config = dict(
    n_layer=14,
    d_model=512,
    n_experts=64,
    experts_per_token=4,
    d_expert=64,
    d_shared_expert=0,
    activation='swiglu',
    moe_layers=[1, 2, 3, 4, 5, 6, 7, 8, 9, 10, 11, 12, 13],
    router_score='sigmoid',
    normalize_top_k=True,
    routed_scale=1.0,
    balance_loss=0.00695,
    balance_bias=False,
    init_std_router=0.0216,
    lr_router=0.00148,
    vocab_size=8192,
    norm='layernorm',
    norm_eps=1e-06,
    tie_embeddings=False,
    optimizer='soap_variant',
    lr=0.0024,
    beta1=0.95,
    beta2=0.95,
    batch_tokens=[65536, 131072, 262144],
    seq_len=1024,
    train_tokens=578800000,
    steps=4322,
    dataset='wikipedia_en',
)
Below are experts of layer 7 (counted from 0) of a mixture-of-experts language model. Rows are named router (the router's row for the expert), down (a neuron's output weights, with its number) and show model dimensions 256-319. Each number is 128 + 24 x the weight over its row's rms, rounded and kept within 0 to 255.
Before each expert's rows: a language model's description of what the expert responds to. This comes from a sample of Wikipedia text that the model never trained on.

# expert 59
It responds to: Percent signs, units like km, minutes, and words after the/was such as born, elected, oldest, album, episode, hit.
router [156 148 160 128  95 139 152 168 120 101 141 113  78 127 115 164 110 128 157 166  74 139  83 130 142 132 119 154 154 107  73 117 126  88 176 112 110 158 168  81 114 130 127 129 128 142 149 121 131 137 121 148 110 135 162 141 110 126 103 116  95 152 127 144]
down0 [ 92 133  98 111 162 123 140 104 115 146 164 139 169 104 156 120 118 104 111 127 150 118 145 116 127 169 132 155 131 112 145 104 180 132 155  96 166 121 113 140 173 118 136 149 127 140 100 114 127 123 132 129 118 159 118 120 102 150 107 142  93 110 133 142]
down1 [135 149  65 147  87 127 132 137 138  80 120 111 104 143 120 128 182 137 158  87 156 126 160 145 124  88 110 176  91  86 148 158 135 157 118 117 180 118 101 137 107  93 101 105 110 119  83 132 143 129 139 134  97 104 110 146 108 129 119 157 111 134 174 106]
down2 [128 142 120 108 131 103 131 177 111 103 127 125 110 114  99 156 131 125 134  99 141 111 165 140 115 120 124 127 140 129 136 116 137 132 129 153 139 144 120 128 137 117  75 158 154 129 163 136 134 122 128 160 125 136 124 144 143 120 122 123 101  97 178 175]
down3 [148 136 125 146 147 135 114 136 138 166 146  91  95  81 128 104 163 152 155 111 126 111 166 115 175 136 156 108 110 146 115 125 120 104 134 157 147 112 158 116 138 112 126 111 103 150  86 156 136 141 131 156  94 138  97 108 157  87 149 126 160 151 150 129]
down4 [ 92 158 130 111 117 121  97 117 124 114 104 113 119 113 130 150  79  99 131 113 139 133 107 118 128 162 131 125 135 138 150 127  99 152 136 131 138 156  84  82 149 137  96 144 136 165 133 135 107 122 179 113 131 143 120 163 143 103 125 108 112 186 142  82]
down5 [119 118  94 100 117 136 139 133 141 144  86 118 108 107  86 166 123 113 167 118  90 139 108 131 117 135 147 134 121 161 101 119 127 100 148 134 104 110 101 100  93  98 122 145 129 139 131 137 138 128 139 114 104 175 151 165 149 191 146 134 166 121 119 117]
down6 [122 104 128 137  97 144 142  96 104 172 145 137 122 139 104 124 128 132 137 141 164 107 131 153 122 121 114 119  93 148 232 136  98 151 137 149 118 111 123 127 106 109 133 130 128 165 131 135 112  39 108 143 172 159 131 141 115 103 127 131 134  73  88  97]
down7 [ 95 121 129 121 137  87 116 142  93  79 113 127  90 116 153 138 127 114 133 119 133 131 146 135 127 129 149 134  90 165 114 173 130 171 167 146 134 102 151  76 126 131 130 145 125 146 146  95 102 122  94 145 140 140 115 113 126 142 141 187  95 117 108 125]
down8 [105 116 133 127 122 153 129 172 110 132  97 109 147 148  88 125 142 167 150 118 128 113 174 103 132 115 122 137 167  84 147 146 101 175  85 110 121 129 141 149 106 108 101 154 124 143 151 140 159 136 138 181 152 172 143  44 153  99 155 164 154 113 124 149]
down9 [139 156 111 112 173 101 121 142 139 102 121 118 103 113 117 101 103 138 134 137 146 105 118  99 118 145 128 152 104 103 100  87 100 125 166 107 122 120  83 111 111 175 119 119 123 105 156 128 143 118 127 106 138 146 138 149 130 163 166 126 121 164 139 121]
down10 [115 143 108 115 151 141 147 119 127 138 120 115  99 124 109 156 107 136  86 222  96 129 135 140 126 150 108 103 125 131 120 157 100 150 109 176 122 117 123 170 103 136 157 102 141 110 116 137 127 142 119 138 136 115 118 154 102 128 128 150 136 149 125 144]

# expert 45
It responds to: Adjectives and word-initial pieces right after the or a, such as private, political, local, first, early, ass(ociate), conv(icts).
router [138 135 185 129 158 142 155 123 117 142 124 159 115 115 126 147 135 137 113 125 128  88  66 146 157 107 112 147 114 172 153  95 105 145 132 135 122 119 149 125 128 128 135 122 129 102 118 130 103 128 137 141 133 118 127 118 136 128  39 159 128 129 130 144]
down0 [159 132 182  88 120 110 152 167 122 142 118 106  84 146  74 155 110 105 152 163 136 145 125  89 125 104 130 129 135 120 139 103 132 147 133 120 148 191 103 155 122 107 152 123 109 152  84 142 112 151 148 103 120 106 103 154 126 110 145 120 117  98  97 131]
down1 [107 121 112 138  90 142 180 129 101 146  94 133 113 127 125 138 142 105 144 129 158 111 136  72 136 139 141 148 120 121 148 170 129 115 153 134 133 123 193  75 135 107 149 111 123 138 154 123 175  71 103 118 125 103 120 113 126 125  98 109 179 103 128 101]
down2 [120  68 145  94 155 144 120 109 125 163 111 118  94 135 155 143 116 105 101 128 129 108 156 131 105 116 118 163 149  99 158 117 158  78 147 154 142 126 132  86 120 172 129 117 138 127 126 121 126 140 139  70 120  98 139  98 146 151 150 123 138 114 124 117]
down3 [ 93 101 127  74 129 125 172 125 115 126 107 115  96 108  95 149 159 132 107 119 127 109 108  97 117 126 141 163 109 133  97 130 157 124 122 158 140 141 131  77 110 141 117 160  88 139 142 136 131 125 145 181  62 182  99 149 152 150 111 134 102 137  79 143]
down4 [129 129 101 122 154 136 141 133  74  98 147  97 116  55 127 132 103 117 121 145 128 173 133 122 108 104 157 184 140  87 111 146 176 136 158 123 111  90 124 131 151 151 124 145 171 149 140 112 114 162 146 151 113 114 175 131 128 122 141 155 122 134 133  94]
down5 [136 143 129 161 125 124  89 201 117 108 113 162 124 127 189 130 108 169 115 150  99 153 107 137 124 131 105 115 120 130  86 129  95 128 115 161 122  90  76 159 134 135 107 122 114 118 139  91  98  76 130 169 135 152 147 141  95 127 117 166 123 107 106 116]
down6 [ 95 132 108 145 118 126 144 156 120 161 114 145 112 137 126 121 102 122 120 136 173 135 118 150 135 122 139 115 114 116 107 141 136 144 130 108 135 112  98 144 130 156 113 133  97 144 125 148 145 138 118 127 110 122 119 125 150 131 181 128 118 151 123  75]
down7 [122 141 141 110 109 163 102 171 155  92 141 115 137 125 100 182  86 107  99 148 125 162 150 118 167 107 139 140 123 137 150 140 164 138 147 119 162 141 153 130 108 133 125 110 117 109 134 140 126 163 126 157 128  94  94 138 138 128  93 119 134 140 133 141]
down8 [114 157 113 109 127 134  94 107 117 144 126 121  93 113  92 110 149 115 122 165 146 135 147  86 106 118 119 125 157 134  95 143 102 130 112 158  93 192  81 139 159 152 111 126 128 143 138 158 155 148 191 107 153  79 144 124 134 137 125 106 100 131 204 141]
down9 [116 158 139 128 154 109  92 137  82 132 151 113 100 140 194 139 115 159 116 124 113 108 157 134  90 117 129 159 149 148 171 106 146 157 124 157 134 115 140 133 129 161 136 139 103 153 132 115 164 110  88  96 128 127 136 118 111 100 122 124  83 118 172 145]
down10 [123 143 158 170 130 112 103 121 113 202 110 143  99 121 140 146 147 121 131 163 154 139 139 102 169 129 137 118 107 145 137 100 124 120 147 167 137 152 134 145 146 123 135 153 145 137 102 149 131 103 153 132 121  89 164 105 104 106  95 102 110 157 110 149]

# expert 56
It responds to: Months, years in date ranges, the words years, weeks, months, known, and punctuation within numbers, abbreviations and score lines, like 1,046 or U.S.
router [156 157 169 125 115 142 139 107 132  94 124 119  69 119 132 153 120 137 138 136 119 131  66 124 149 120 116 147 152 142 132 113 122 106 157 117 113 145 183  81 124 128 121 146 117 170 142 125 116 126 125 149 126 143 131 130 127  91 108 127 119 135 134 125]
down0 [126 177 142 117 109 143  94 122  99 144 110 136 129  84 144 150 104 121 154 122 162 175 142  89  97 141 153 104 133 137 100 100 170 160 128 131  94 189 180 128 138 125 129 117  80 175 141 107  97 106 168 137 108 104 144 128 103 103 143 129 148 128 132 124]
down1 [156 173 114 184 149 116 154 111 163 159 107 105 133 130 123 122 110 138 156 129 125 123 174 120 154 147 125 143 142 174 148 111 109 145 146 105 111 132  99 131 124 140 182 153  70  97 141  91 126  87 106 137 148 121 127 148 113 154 124 139 120 151 139  89]
down2 [131 132 166  97 160  73 132 156 130 142 114 112 143 142 144 122 144 122 203 109 117 140 160 126 160 130 153 137 115 111  96 144 164 131 129 134 108  87 162 114  96 124 133 117 131 103 108 107 169 157 115 113 151 145 117 121 135 134 120 157 144 124 137  77]
down3 [104  90 101 175 156 108 141 117 157 124 122 109  92 172  90 131 115 179 118 127 160 100 110 118 104  90 101 122 118 139 103 129  97  82 118 108 153 162 139 143 118 141 143 127  81 171 112 161 132 190 126  79 104  99 140 135 143 130 147 133 106 150 115 162]
down4 [150 115 131 112  94 128 191 135  89 137 127 123 169 161 118 130 182 151 150 108 160 155 108 173 143 146 139 115 100  95 108 149 113 121 160 107  97 149 122 149 121 143 157 101 107 137 108 110 128 154  53  98 139 114 126 130 106 154  95 139 115 196 140 159]
down5 [162 147 162 120 146 116  86 118 121 160  98  92  79 105 110 166 112 112 135  99 116 123  98 125 127 156  75 151 109 122 100 115 127 101 115 148 143 104 131  98 127 134 104 108 138 121 133 180 144 144 121 151 102 127 140 134 149 158 161  97 104 139 136 106]
down6 [167 132 119 130  71 156 167 134 185 139 104 101  98 141 108 110  86 138 118 138  95 160 157 141 136 141 109  90 139 159 134 125 108 162 118 102 126 158 135 132 116 144 145 141 100 143 133 205  74 154 138 140 133  93 137 136 129 146 128 106 161 144 150 124]
down7 [110 110 171 108 116 125  72 113 116  78  76 128 108 118 125 128 126 114  96 130 130 124 129 178  79  74 115 158 136 120 109 147 137 134 116 132 122 135 120 113 153 143 122 123 112 129 147 132 118  93 135 121 112  94 155 101 134 140 119 105 124 133 139 169]
down8 [128 152 139 142 107 127 156 120 123 110 113 139 119 134 134 103 128 142 187 139 146 112 131 135 186 113  97 117 137  99 150 121  88  97 101 115 181 158 145 146 135 131 123  79 113 129 107  99 149 129 141 149 131 125 101 109 139 154 124 121 141 162 100 110]
down9 [106 137  99 131 126 113 117 169 151 125 101 150 133 118 137 122 149 120 171 148 145 100 153 169 114 137  90 139 149 144 157 153  91 127 124 129 135 122  98 108 113 112 156 113 151 117 137 108 129 163  90 125 122  88 137 135  91 133 126  92 136  84 128 132]
down10 [158 117 129 110 149 141 123 115 133 129 104 110 141  93 121 130  98 112  85 147 145 110 171 106 129 119 133 123 105 150 129 117 120 114 163  84 153 115 130 122 133 150 142 124 142 117 192 148 123 111 167 123  90 100  94 147 136 132 129 115  95 144 155 106]

# expert 46
It responds to: Adjectives and noun or verb beginnings after the or a, like political, local, foreign, dis-, prov-, football, escape.
router [141 142 203 123 158 139 149 115 120 140 125 155 114 115 129 150 132 139 118 123 128  87  94 138 140 108 107 152 120 184 149  97 108 139 135 137 127 134 149 126 127 129 129 115 127 101 121 127  97 134 134 143 133 119 123 119 134 129  59 166 152 133 133 142]
down0 [137  61 169 112 136 139 141 106 131  84 115 126 148 120 162 140 130 155 167 146 157 116 130 164 104 147 150 165 130 133 134 112 142 116 174 104 137 114 130 138 141 122 115 132 108 111 166  95 104 128 153 102 127  92 114 130 133 108 176 102 155 102 121 139]
down1 [118 112  94 113 123  79 137 121 122 140 133 142 126 119 144 102 128 159  98 128 112 118  90  90 132 174  94 114 156 142 107 103 129  99 111 108 104 116 133 144 129 129 133 116 136 112 123  99 123 134 133 145 116 133  76 139 138 188 113 119 141 119 166 166]
down2 [133 131 114 115 140 136 133 152  83 109  84 136  96 125 103 125 124 100 123 116 167  99 121 128 115 111 129  56 113 112 140 119 164 149 130 131 181 148 124 106 152 185 151 110 144 140 114 156  89 151 138 167 105 135 126 156 104 142 106 124  98 128 125 115]
down3 [120 174 112 131 159 121 113 133 127 141 155 126 232 134  88  87 155 136 117 120 112 180 120 125 116 112  88 144 132 110 153 145 115 120 106 123 134 149 138 114 120 139 159  85  89 136 138 146 132 154 101 175 117  85 129 134  92 107 109 113 101  68 157 132]
down4 [135 122 158 100 113 137 210 121  86  92 131 128 148 130  98 104 138 103 160 115 108 115 144 103 134 157 135 106 116 123  78 135 141 124 113 111 134 118 159  90 113 119 157 113 150  99 113  80 119 148 165 103 109 156 163 148 132  99 101 115 143 144 107 133]
down5 [116 167 123 118 109 130 125 121 113 107 106 149 135 136 138 166 147 111  97 122 178 129 110 125 161 112 137  87 135 121 153 118 135 160 122 161 121 127 122 125 109 134 135 154 134 139 134 126  89 119 103 131 146  93 119 115 104  81 126 116 132 106  68 113]
down6 [115  99 126 161 122 165 125 149 118 147 130  69 161 110 128 116 111 160 128 138  66 154  71 117 117 144 112 132 108 117 147 187 125 109 101 110 120 168 108 100 139 124 145 132 167 145 123 166 137 116 123 139 146 129 122 127 131 101  82 144 113 132 143 144]
down7 [131  92 112 128 109 126 140 149 114 115 149  94 119  98 128 124 130 120 116 128 128 219 150 145 119 115 129 145 110 119 117  97 102 147 175 160 149 131 124 126 147 115 112 137 157 127 111 135 130 125  83 135 118  96 146 151  64 162 154 139 133 138 113 169]
down8 [133  98 139 126 149 145 150 120 133 122 127  95 141 110 169 119 150 154 128 137 114  75 110 121 130 123 126 119  69 138  93  94 131 115 121 144 187 150 102 106 125 123 149 132 152 131 118 131 110  70 139 114 139 132  87 151 119 160 136 152 136 154 140 144]
down9 [114 109 124 185  94 151 145 154 146 168 135 151 107  85 103 117 140 107 120 108 169 159 112 125 106 132  94 162 117 154 124 131 113 108 126 120 127 109 101 106 132 137 137 135 144 136 150 148  71 167 167 112 150 149 162 114 106 122 151 119 107 171 125 166]
down10 [ 94 134  67 126 150  87 153 118 128 152 127 126 104 167 164 123  84 120 138 150 139 158  97 120  83  71 142 117 113 139 107 161 115 138 129 127 139 115 146 129 139 103 125 149 111 100 128 135 151 180 133 113 110 119 105  88 107  95 155 142 136 130  99 155]